Below are experts of layer 7 (counted from 0) of a mixture-of-experts language model. Rows are named router (the router's row for the expert), gate (a neuron's input weights, with its number), up (a neuron's input weights, with its number), down (a neuron's output weights, with its number) and show model dimensions 128-255. Each number is 128 + 32 x the weight over its row's rms, rounded and kept within 0 to 255. Numbers have three digits each.
After each expert's rows: a language model's description of what the expert responds to; "comes after" lists some tokens at least twice as common just before its tokens as in all text. This comes from a sample of Wikipedia text that the model never trained on. Tokens count by the router's weight.

# expert 34
router:132067127051136112085064111181113128134108128093170148065192117138127063170095190159130112173172099073158151150099055109088146139145119094077104115136083147089085179127152115152130169136127100155165095054134162120106135162109174147138147115174072113126151129157094113103154070098132118121130152145145152098131136118172098128148102121060136155135108109128107092168192126090163165130095
gate0:187173150163136153095118174161077094159100134127101168101136142156154150116082122194118143098104141124120112155115145073144137147117085167088131119116152131119094125110132156160140202156115131138135156092139062159092086139074154091181074127164075078108157131131059118150152135126161136154071182084129136135131119192087125131081137166067172104162169139136127133143109155175141152101166
up0:140156095117198132151136179204080170141163141092125116129126102158111129077174162151129064154142147102159087155123137137135109139100043124133132107050075097185166115130141129177087088082149174074167165138073192103080079073095076125093106095151098117099133125102132131148156117138157168151096109114168084134075100083084134068156160124065127069091092149138160102128116099120129137167120
down0:131193114148149139133127156169166112142116139085100099158100167172143105130070127100120150162160164119174182091069139179101148135146105121105112130114122119143111122141146113108105120209146179142090107105122075094125118127156228233129124108179142139078130165148136153096136131101119095132095156102114078124220092155136130124180157123129177186127106110095099145111082118154094171109116
It responds to: Possessive 's after names and function words such as that, which, who, had, has, their, its in narrative prose, e.g. "King's".
comes after: "'", ",", " that", " he", " However", " they"

# expert 16
router:078120125054117142149112176137113109121119116121119116120126178106141087117102173150143133098119105119086181109139114159137145115157112223137061161131166143093075132124124155116084084152058128114112118154103181176155142117133100108131125148142192122078111098173140096124180167164117085116164099186168097114100157112117133122136194131144109120055132121177092176095117169137132122139147
gate0:133157176103081086150164134178099124133164114113026073142145140104128069105173082186086069098138130132103172137138116098135154139113050120106114119117115059136136193125154138128116166066077183139174122119109129156136099097108085074083126137117165129118153099190134092156107133141109163086117170157122196138133133137144101115171130103047125142168187155177130177100116134151121171073152
up0:109142126160109089140074098144144054180129119131207110111104195078121090088109046161118089151086141107169151058116125130129132134124154086167161113157107038148121109112131161155136120115126112167179158192189095116152099115180115032135109149097108070121184116129183148142078148142117169121097116077154144190128132082055094131100131143150149140159098133148144096084128129130154095120155
down0:082137193148180122090153212155140190138128117136127145143181112107141113084149154084134183124092195096163155150145162098128124127114122142114188136125123100217135140166131154126213146149166171151150073079148167144125144137154092193171074144145043069147181110133188160153103104103123117194108205176107160121161130106180147097108133108156109120117103100138137138142125076164136097131160
It responds to: Party names, pipes and percent signs in election result tables and politician biographies, such as Liberal, Democratic, Votes, Turnout.
comes after: " |", "|", "  ", ";", " election", " Party"

# expert 46
router:107143124076140070105158111100147135174142147131135108132136119086151138218212165156124163054143068138088141149118075147157104132098129094162126192167128142109100106150124107139117131096139141146120088179070153149098191082116112116107138098163087115111089132140137095148182053159116154131179123115074132151074178127139105166191111127169117125130158102143068076165073120109171102119174
gate0:127132123145171125090102136150153103163111100116154077118183132148125079156068076092177085093124132100160135126099160085125126066144130106151126097164152142094119125122130101103124098130131110088151177069165110148122098064127164092122116173167157140102097140129066085143148163157126119131078102168131148124107053144120141149132155100111089162127124121104143090144153160125130113121113
up0:137139145164164100135074158151164217150113066121151142113150170135086119178143115121126187088139169158095139107116193155149151156092080117145132086134098147099138137143106104091085061148108080147135135124144147127166097144090111094161126124146101099106088182106042084078059098112070141154133169124092107108126078117116155168150156160150112128105194128105095120139117134116127133086145
down0:125165121173177154125128131142146183078164099071155077122150139193162159111170151095111128151153107119033147053113138142148197082217153113108111125061107152163079067107100117157094089160192151151141130142127110115107135081091144099128111150124111101087125155157116118124148191174138094176137116138168186121141105165116090141087175102154133166101148068155135103131148140157140166124098
It responds to: Pipes in table header rows and at row ends in sports, election and contestant tables, e.g. "Method | Event", "GB |".
comes after: "  ", "-", "%", " %", " MPC", " Title"

# expert 37
router:083109140168074124130122090184096178076166104108185155113111146124115151129166168115149143146085085040128107165150086115139119128130176095117118115120130063202140129128087066100122185139138104115152136133119172145147145115092123096152179136136157190152170116158107111204100151069097171138123129144209138156153137142155106134144116188170171109100116113102106192114092146137156080133090
gate0:155104088099060212189129076095142178139117100125078122143189092179098118110107143058113131192114115137139086131176188118064144112096085130141137166136129102133088143095111121098105138128122171112123092165155112139088097082100103129214196124102125156138109089163081130140216098114093110182147155134093110099147097130175133140091078138130124145113147158121156188154112111178105159117112
up0:119106112120129197179103084098139112158099124136145097141168154124124124126123126045122133114139062165161093162143125139112137091077095110127104058104126152153130083092077157146129137145164143091104056171099111095117151163107086081170168117121127133090087156115158136100183114175107175097085153182140093121152185165144118162168133082157175144118166157147108191108096119160105179171138
down0:104181203139166160118143179123133110182157112143126109200135155120194102156113140159139182155131167097160183118083119152138138089175146066164103144130117124167103127101092091174149120147121091129107156171146146150183165153156102113086072164134168128084077208141169100122162169150026097087156176152113124125133074131192098157125122126181150108162135146144163089136118147117091063190094
It responds to: Digits and number pieces in tables, scores, chart positions and measurements, such as 3, 000, 25, million.
comes after: ".", "–", " |", ",", ":", " ("

# expert 40
router:121157210130160189109200104105136141106085131153110122143124179136172156120110150100120123184160109163115109107146115169183050106150074131134166100119109069100113125105105139082160217128178061186089154125088192077167185146190092171117157142181122048139162143110144081130084140170128161118110118135172087160121119152195106137154145106154149135103123102130125092136182064080112144197132
gate0:114139161116100236118123203090131078130080121177171073136108134150135135130121144177088146138112173129133104138143081062145156112099103204185125134178184108142131103134138129162123133156118167187168119184095160100137122120098164128143162092128126088106068118120190098169097158156127108089102152157131117056122119075138186103190133098122126115101129136108156082145123082141103094153157
up0:151138153168126136105106165122106129093157148120118114177141096144132173133100134111153134150148168123112092105124158129068170129178069184103111122111164111142080106111125135127118111116187092148137094126123118119107145135044183118111129152125121137142125079134110181105049088075141127069083193100131138129100131130115148130050109147073146116115110107131146167189174095186138136136163
down0:174181151161130044132091132161134147094181126114134151155166118065140159154115172170124126090124144074177109082128134113156120120149148113130195170096102088112144155075117098062182124106176106097137141077191145124157081143136155167101103105186067123098117145125168132118082085122136160146119117098083100161147084179168113046193114098162101105117205136175145132139137116177153149148128
It responds to: Hyphen bullets starting taxonomy and infobox lines, table pipes and separator dashes, and prefixes such as pre, non, co, Sub.
comes after: "\n", "|", "\n\n", "\n ", " non", "\n   "

# expert 13
router:107152033157122145143000156093147084130104129101109145143153132112123110159142204102110109115104201065119054122148155099140145150151163160131114094131171156140120071116111139093130208106121104126099126122101153120122126124162106154135135137165129155184107090107137162137225091137130120078164122129077157115143152106117053136150124144158153144121129123125091167127121068156080123077122
gate0:160099108149155139126119114213160083084098144140147152180120145149068095144206145138084123121114178096167101115110159099123122167159097152102108064175167127083074125150181161152146139106148091102139116124111132107101113175181175176149120120195125147114089108150145122119149141132114130124108088128111105087124129142127096166134136107160131108142134120092145085071197100088151081125110
up0:123117183078114147085173089134156074124169108150134073142086146114130147155141149098084195112112156131145103143164139140157104106139099097168121160080159154107170152098138183123089146128073090169129125126131182129101122139169161210103106089131146126109125155099102116124166146078136124099089163125191102160148118082082142155117141106159127139045156149157144150161139144152160123168203
down0:103174093128147114110110140126152161124114119093124126109202164160118104115137120116095120108136189095160151083146141214175171118065109120159113168127143103090183146094118107090171113129109094099123083124136126066156144205116112122150160069142102153188124114170177129193112130138118142121107110134141177146115042137100135105075129100131151128155133092210158098110207128155123099115115
It responds to: The word the and similar determiners after prepositions or at sentence start, such as the, The, this, each, same.
comes after: " of", " in", " to", ".", " at", " on"

# expert 21
router:116121079119160092106148103106163142135137089093136119134067148147136146149164072132091120159140110073132117147138070142153061123138137119098151156049135123078124116153141095126227140137111124139178141136124103089138112169213180084162172121146138088132143117135172141114120089108135115107152150132137100106170105145118140094130147122135170136105068091122120055152167116106143100154096
gate0:122127154126130141149182151103152088143192116165133141104097124184162047197111177149070148141095120114118058171139084085145200125181115143147155102105112115120137109135123114084166163098113162113158154115183126099085136160123157090092163101066105172155128127108084100147088067090149079132076095144138166166181120116138145089050158125142088126181094147111155202111127116155080177139117
up0:141130128119154137115129106104099149115130158158117121068126157117155148075131107102067135119106115122124078130171101146129071081124112117182069125137145167101171117193141118085107158152149131150150090125126107114148155086116129101112072090074181147035084117157100147082097162164154135137132087175130112119084144104155077157109082083097137095181120081074135172113093125160092138072083
down0:125155136092121168137120114106145095112127092158157120110118069170115204096120126133125061119115146158098163091114090148166091145140119142146144066097088140108144147172187109114190134088116074096127098160124123170119102094134144128119133189155112141147062126124105128092131068144160137159133111158138141107138101046158146086138130174135144154152136101105163118092176124153168192149113
It responds to: Single letters or short pieces opening a capitalized word after a hyphen, bracket or quote, such as Hip-Hop, St Martin-in-the-Fields, Tharakan.
comes after: "\n\n", " (", "-", " \"", "=", "/"

# expert 10
router:102095118067117084173127158172138098119174110146132172101139132143166111174097132159110176063131119174177112106096129153137073114143130203079087118107127138168136122137169091163149176161117123076070144160115119157106133129105101115086132090148077095166140164103158189137147062185149096079134100086130122120134111086073178126123120110122141159146143130185106090106113088101092124164131
gate0:116164107081107142189182085195118094171114091130151171161154168122161107136128149112057090122155212104133138114155153142131105137160115165129109093103141089098101131113142086122178092066147113120149179178132078167130113087060087144119086095174128148103116142114190086088125113139161149104070127099139136154139104109091166129158146143134124167119142181135151157121099124129073155134173
up0:077076201073123113109155079194146127091163180187097179057135173123098143152096120033074119087106114113164143087112130102145137203120195150094131096135152155164105088125147160026122123084111148212179161092076108144171160148096155155108138086118107173138117137111184117139103093130110140109124118198141134115122164138160111115135108151082164094143132133131105111178045124149107152158133
down0:124148090152128093138184101132131111146147042120096128149155072094116103155094153112098105131137101195195155138146175100139120116113141098159050163107105122143152122116122132133167171078100099085091106122145094163121143056181081152093099175141148152132094126093107137135062125112107155086127140133174151103130123114094106118102059147095163119052143116097059177157102168102116154130126
It responds to: Units, symbols and codes in infoboxes and asteroid tables, e.g. km, °, JPL, MPC, UTC, and survey names like CINEOS, LONEOS.
comes after: "-", " (", ":", "°", "″", " ·"

# expert 29
router:102059083125155180133137115117131077073097112118126162151101180119155112146140114145103159125093136095060151170142113109182159141101182119132153071115201148189110158124104112130136070150106156166117111133151131136094134052115148126149094047154099174143112191145142108164126168170176109095154157121163110133046129051138136120117104139126096125141168128101131108148183132107169153102149
gate0:136088160144086136079130144128089116061134146191141097106133146074176190083104113099125097125111154147078164127095122098135147062125200104116093086169157092067105100107161207071174105095092162112095212169155139123123110128090206098125107156112112100138108163108131160075094098166167144107132179184089159167106168179174111114102186120050149119143121115170134172134144080066127115135132
up0:120113143099112077179107156178151148156128138170077116132124104083098104144177138099145150161111106149162098131110081082104115107154109209210178170077125159160199116139128137136121188160152123125127102134106136128091144150145064088122153146132139108212098099085098165140167124166102188085167155102192110089128121101029107154168155135165113123136128115124135117125167154135124060177127
down0:113148194111054132094096184164116153188136113157151118102171064140155185199205159156102151089145113175070214092133126115149144191065105143129162086140122101128203138128161114095117110162117149182160111190122152144129154128175160114061163117151096053191159096122149169128122047148146162158139174163089160090155117129101125191117201074163127112170136138127137112114153188157127059059121
It responds to: Equals signs of section headings, closing brackets and paragraph breaks in wiki markup, such as ===Badges===, ==Plot==, and closing ).
comes after: "=", " =", "\n\n", ")", "See", "2"

# expert 19
router:148141065140182163134109145086137095109102113119133087108142115169171046130125182113133108138135156131142100132083110120127137143087100166105119130069158146167085189115136131048099067104132135122134169136103157080122138103150129118116168156085089131096146084107100189147160150174139137158153122109130164112136155103126093118083163068112122110079100102114111091105149137155149110178076
gate0:172105085103098132122111142105189092088070164174085097135143131168129084152144115099170076110167172142125079152130107119057104087173132140134133163104093118181104112131137163151159148154115164140144129138191101173076105107106182118113197115112194126077134113165100138164110161133141103080079088146108089061118122138089129149120111155130032111147088071081159124101149177168108089146144
up0:119137087175147120129095110089137057137091138155114112127088139151185130184167100175157162106151171128129070189189171112141074153147111109169104145120130142082154153136165173172113168115110157162093173121076195095141138142059176060122126095148120107084137141160140128089061137127101128041173102151146125158124070129152104203100148138097125139106137183066115148116133180153098119176145
down0:083131090121119104154149152128186117130171110152125088141147109143122107085154111138151167122077173100110196134076141125061112069143187156129150137112135139071137116113157116108141093164142129068124149128151131143127179100210124130116089133129094121190128183165117162139182086162122142143126121164157222133112114154134195134096171138102140138139184121178108058113131163068159129162155
It responds to: The word "in" or "In" at the start of a phrase, "as", and small numbers in lists and tables, such as 2, 6th.
comes after: " |", "|", " (", ";", " November", " October"

# expert 26
router:189088139106135124138185093161092182129133131146136163097086106146145158099163130141106145107138110162150161117120119141163170087168090129182042174099140143142089168134107128141092038135199149106036100102116188168147155113076106129113112121095123101114105145126171146055116119147117179172120129100117132191132143107152138148095124173100129147141113147138123069101126167130114097075101
gate0:173112110123083124145160110160097136125101117166094184097153102150124126095125110100094116075116094141118117212135112167091177112170144107080092134058156038147110164116164156153149134112158128090130101114178127093182123128057147098122143154112145079099081172133074143079127176092111183113082189097100113169142162158132112124116172092117167140110100099161146147112120166154133102121110
up0:140145105186198101090101074067087123126029124106141213102119067206115135092106155150168172163164091154138065041143103147107097083116139204113104147079122127198121141132106118136135145119131145111099126144112088121160134110136127101118113113141203155115125137163098120121170112179155162083135130155155104135104140143131133098063164091090105148121110180114112137068134102158084089189140
down0:178087112085130190161110157112105151172156067144141107095181149110135176169145106157093098180130114143100128160124097122118060217164129161165167107112098094131112109147140122144129096099117126181058082170111156172095154110172090177080162176151120048138075106144123108088142083144112111182145097101084137135156099144169159074125101143092144133131116082121053127141108146178159082117098
It responds to: Articles and subject pronouns starting noun phrases or clauses in prose, e.g. a, an, he, it, his, her, they.
comes after: ".", ",", " as", " is", " with", " for"

# expert 35
router:156111148136136140125151105064109137087099162144136164192136112132114113046109117092061061137182161179125123090168184081082165166115084096143170102169097117108134113118138154126118101103113171120166161166146024159130078104109116052125116155071196165120131115143118104131114129124118191129099158093110118116166094193092123089124137120134094088199135167143189173162110137129123168107090
gate0:117100137192071180186140105086150109176098174146125120175138146085177142108108125146162106141052186127174109087115155138068093164126187105137081092146214133107116093197207114115114121144106132122135129100151108136144111185125117144178169180145169158129111057071131124107162130108223083131114121113166124174136148174052080120178126082173124144114092106141117144094110161139103124096118
up0:176082089139208091115088172124131146086192149130168120160196141156158100150083128098118080076129121043120183151052111115163114098180156137152131062125115135100129121083127173123126146101139158163106161175088134095071193145085115136132156136183111123091128132163099123076141122175149112141129124174162116139136136126087180106099195143157081111131106127089113129119110150123222174100097
down0:172161070147108148140066154098142094138098177134057066125164107133122105083152066078125103128093192045168154127121190109100079130113148155169090135099106117122109133156147134135162123125149080090111108072161073104139157125085156107160154150181116173097200152134123194153114160082133138131096151150067145132149177109159202146104087127104104080121100129100167121162165120154128116143153
It responds to: Hyphens in the dashed separator row under Markdown table headers, especially election tables with Candidate and Votes columns.
comes after: "-", "|", " information", " also", "Sources", "wat"

# expert 33
router:124107237112071172121000148128162147153097130117148185134114159164134218128112122105172128154138062101138133073106109184108101086097184094135141221097095097170133095153093122113122103159082197151078139126098132156166147143131094174138128092110115113129161106122138147147090104110097126155190136095140124109105186108099071134103120116145204134097104107124116130111116147114120060133146
gate0:173135180117120109147124178100115118116097147141184185087165117117121126099142174097163149090179125125182095187107165159127098117110139128098207116118133092134106060126108184196171089121138131195104131092166099070134109105191087152168134169080143117082111140104148120150127108110142183132087183152090104144123144116096097089102194046076080122210136171117177143136112125102152142120144
up0:166150157169089168121162111165149124123137157090131125135156077112159154115109144178086158113056199186058137147170136123124125169138127108108089099112177139140182140146083121104179182108147120048180135155192088133085120119150224075070122107129111080180093129132128073104143111155169125146112119150163129157047115124176125129130102091143131145138179073177114110165160110144117136107129
down0:151136176115091091104133105124154151116111126153201106132165125077143146126120137135096137093175152134167101136159147042125131158150146145156135147126157131130161082171153176121141092112135128166052167152166107105120152181130102108148126154096153134094121099176082115088136153139114128075158192164131130151139237108104079125092146057154123114169131116100134142156048104118137158137136
It responds to: Conjunctions and joiners linking listed items or names, such as and, with, or, &, as in São Tomé and Príncipe.
comes after: ",", " and", "s", " well", "\"", " along"

# expert 14
router:118126148164170113099108161154110167097187095126140150138158102115166118170156129145141127145155132096141121143048200140210140161149066097173130195024127139129148118111072125169124111123084064155103107141161098136144137099059112104085123159139095147143126126090129174109133119081158087160107115164099099159074124158111101098115135136123142109091168086135150091153120114111104106118117
gate0:128130124174138074108146188151131118109102178152099194162135094115139123095133108148185109124149109151099091174137127142109112161168131111147117118075048165123109148108147150152165078123155156080102110152149109165130139154045188094122156189141071132161187144131115088099144169104102139118105114080136154154057062146146164076108092132157140099087129082139105166124122151162164091119130
up0:112075137116137026127128167176151134078167107174128132158108062110127149141112113129160109123097135106215120112142183146171087145147121126149150096186100154125108132128125117150157080101150144157089112138098135207095112129110163140144173143130113143119091140132146154164122100193100141152157154130151110167166080114092147145145157143117112146108129114144165128104168141118148132131126
down0:075172159140129086115072155129152119118167156110154120155173160097133135118087156102131099088146120187099135119124113132151136110126103093118157167140174163077051116124173112132133170141113136133104113121156097146107153093093125103126113088156061130131112071110114156094061100161170140151146132135135203126137154176157168142147143123116148150134176094109049131146103110131106111048076
It responds to: Years and place-name parts after "in" or commas, e.g. "New" London, "York", Cheyenne, "Boston", "1894", "2006".
comes after: ",", " in", "19", " 18", " New", " ("

# expert 22
router:127104067177100090110059089159076127175186104112152113138123095118080199153148097127140142139167140099129142173136136167104151123122149090115094163120135121143201156174079127153159096169127163097164124075114111090136104106108134091212111106136136144083158144098060112128121121113099136114099154162098132117157160118189198135146140150111131139162104114131139090086171099159112138119131
gate0:197116122117126183144086126095104080148084111174131107135175104162148132136081096178163137148156142159109192102152155095098155140101142196195144115092106113153148148086151092142174144189130174156206102135091048106147125207098159176129139181150105149119096098079132124159093202136119086137140133127111063088129109169111155124157099091143100138116169145112146057128154107091098044166140
up0:123161112142107162201094088081144128168061124168103113173147099152192108077131100166140083126156173141120108164127122097127143070064116150162144135142116165074115168087180092167187142147131140114169145178151174160084155160070150182131157090185137112118156115127087120079145121092112112151198150105128089072151107222119127182122132079126117098139162075103123094104156136157154148145111
down0:109129153150094090129093140110104120120157150120128126147106177121085149106181150147141171105103103103104101097190076162096075082164170143122149114172126152069125168101119082102081127152169154079170164157137137100164177209122104183131128143098139094161108076129140095096178111140126134128137077101086168138121129106098106144141152169143118036207133107127146122060107111129171100158161
It responds to: Pipe separators between cells in sports results, standings and election tables, mostly after numbers or names, e.g. "16 | Relegation".
comes after: "  ", ")", " 0", "%", " —", "0"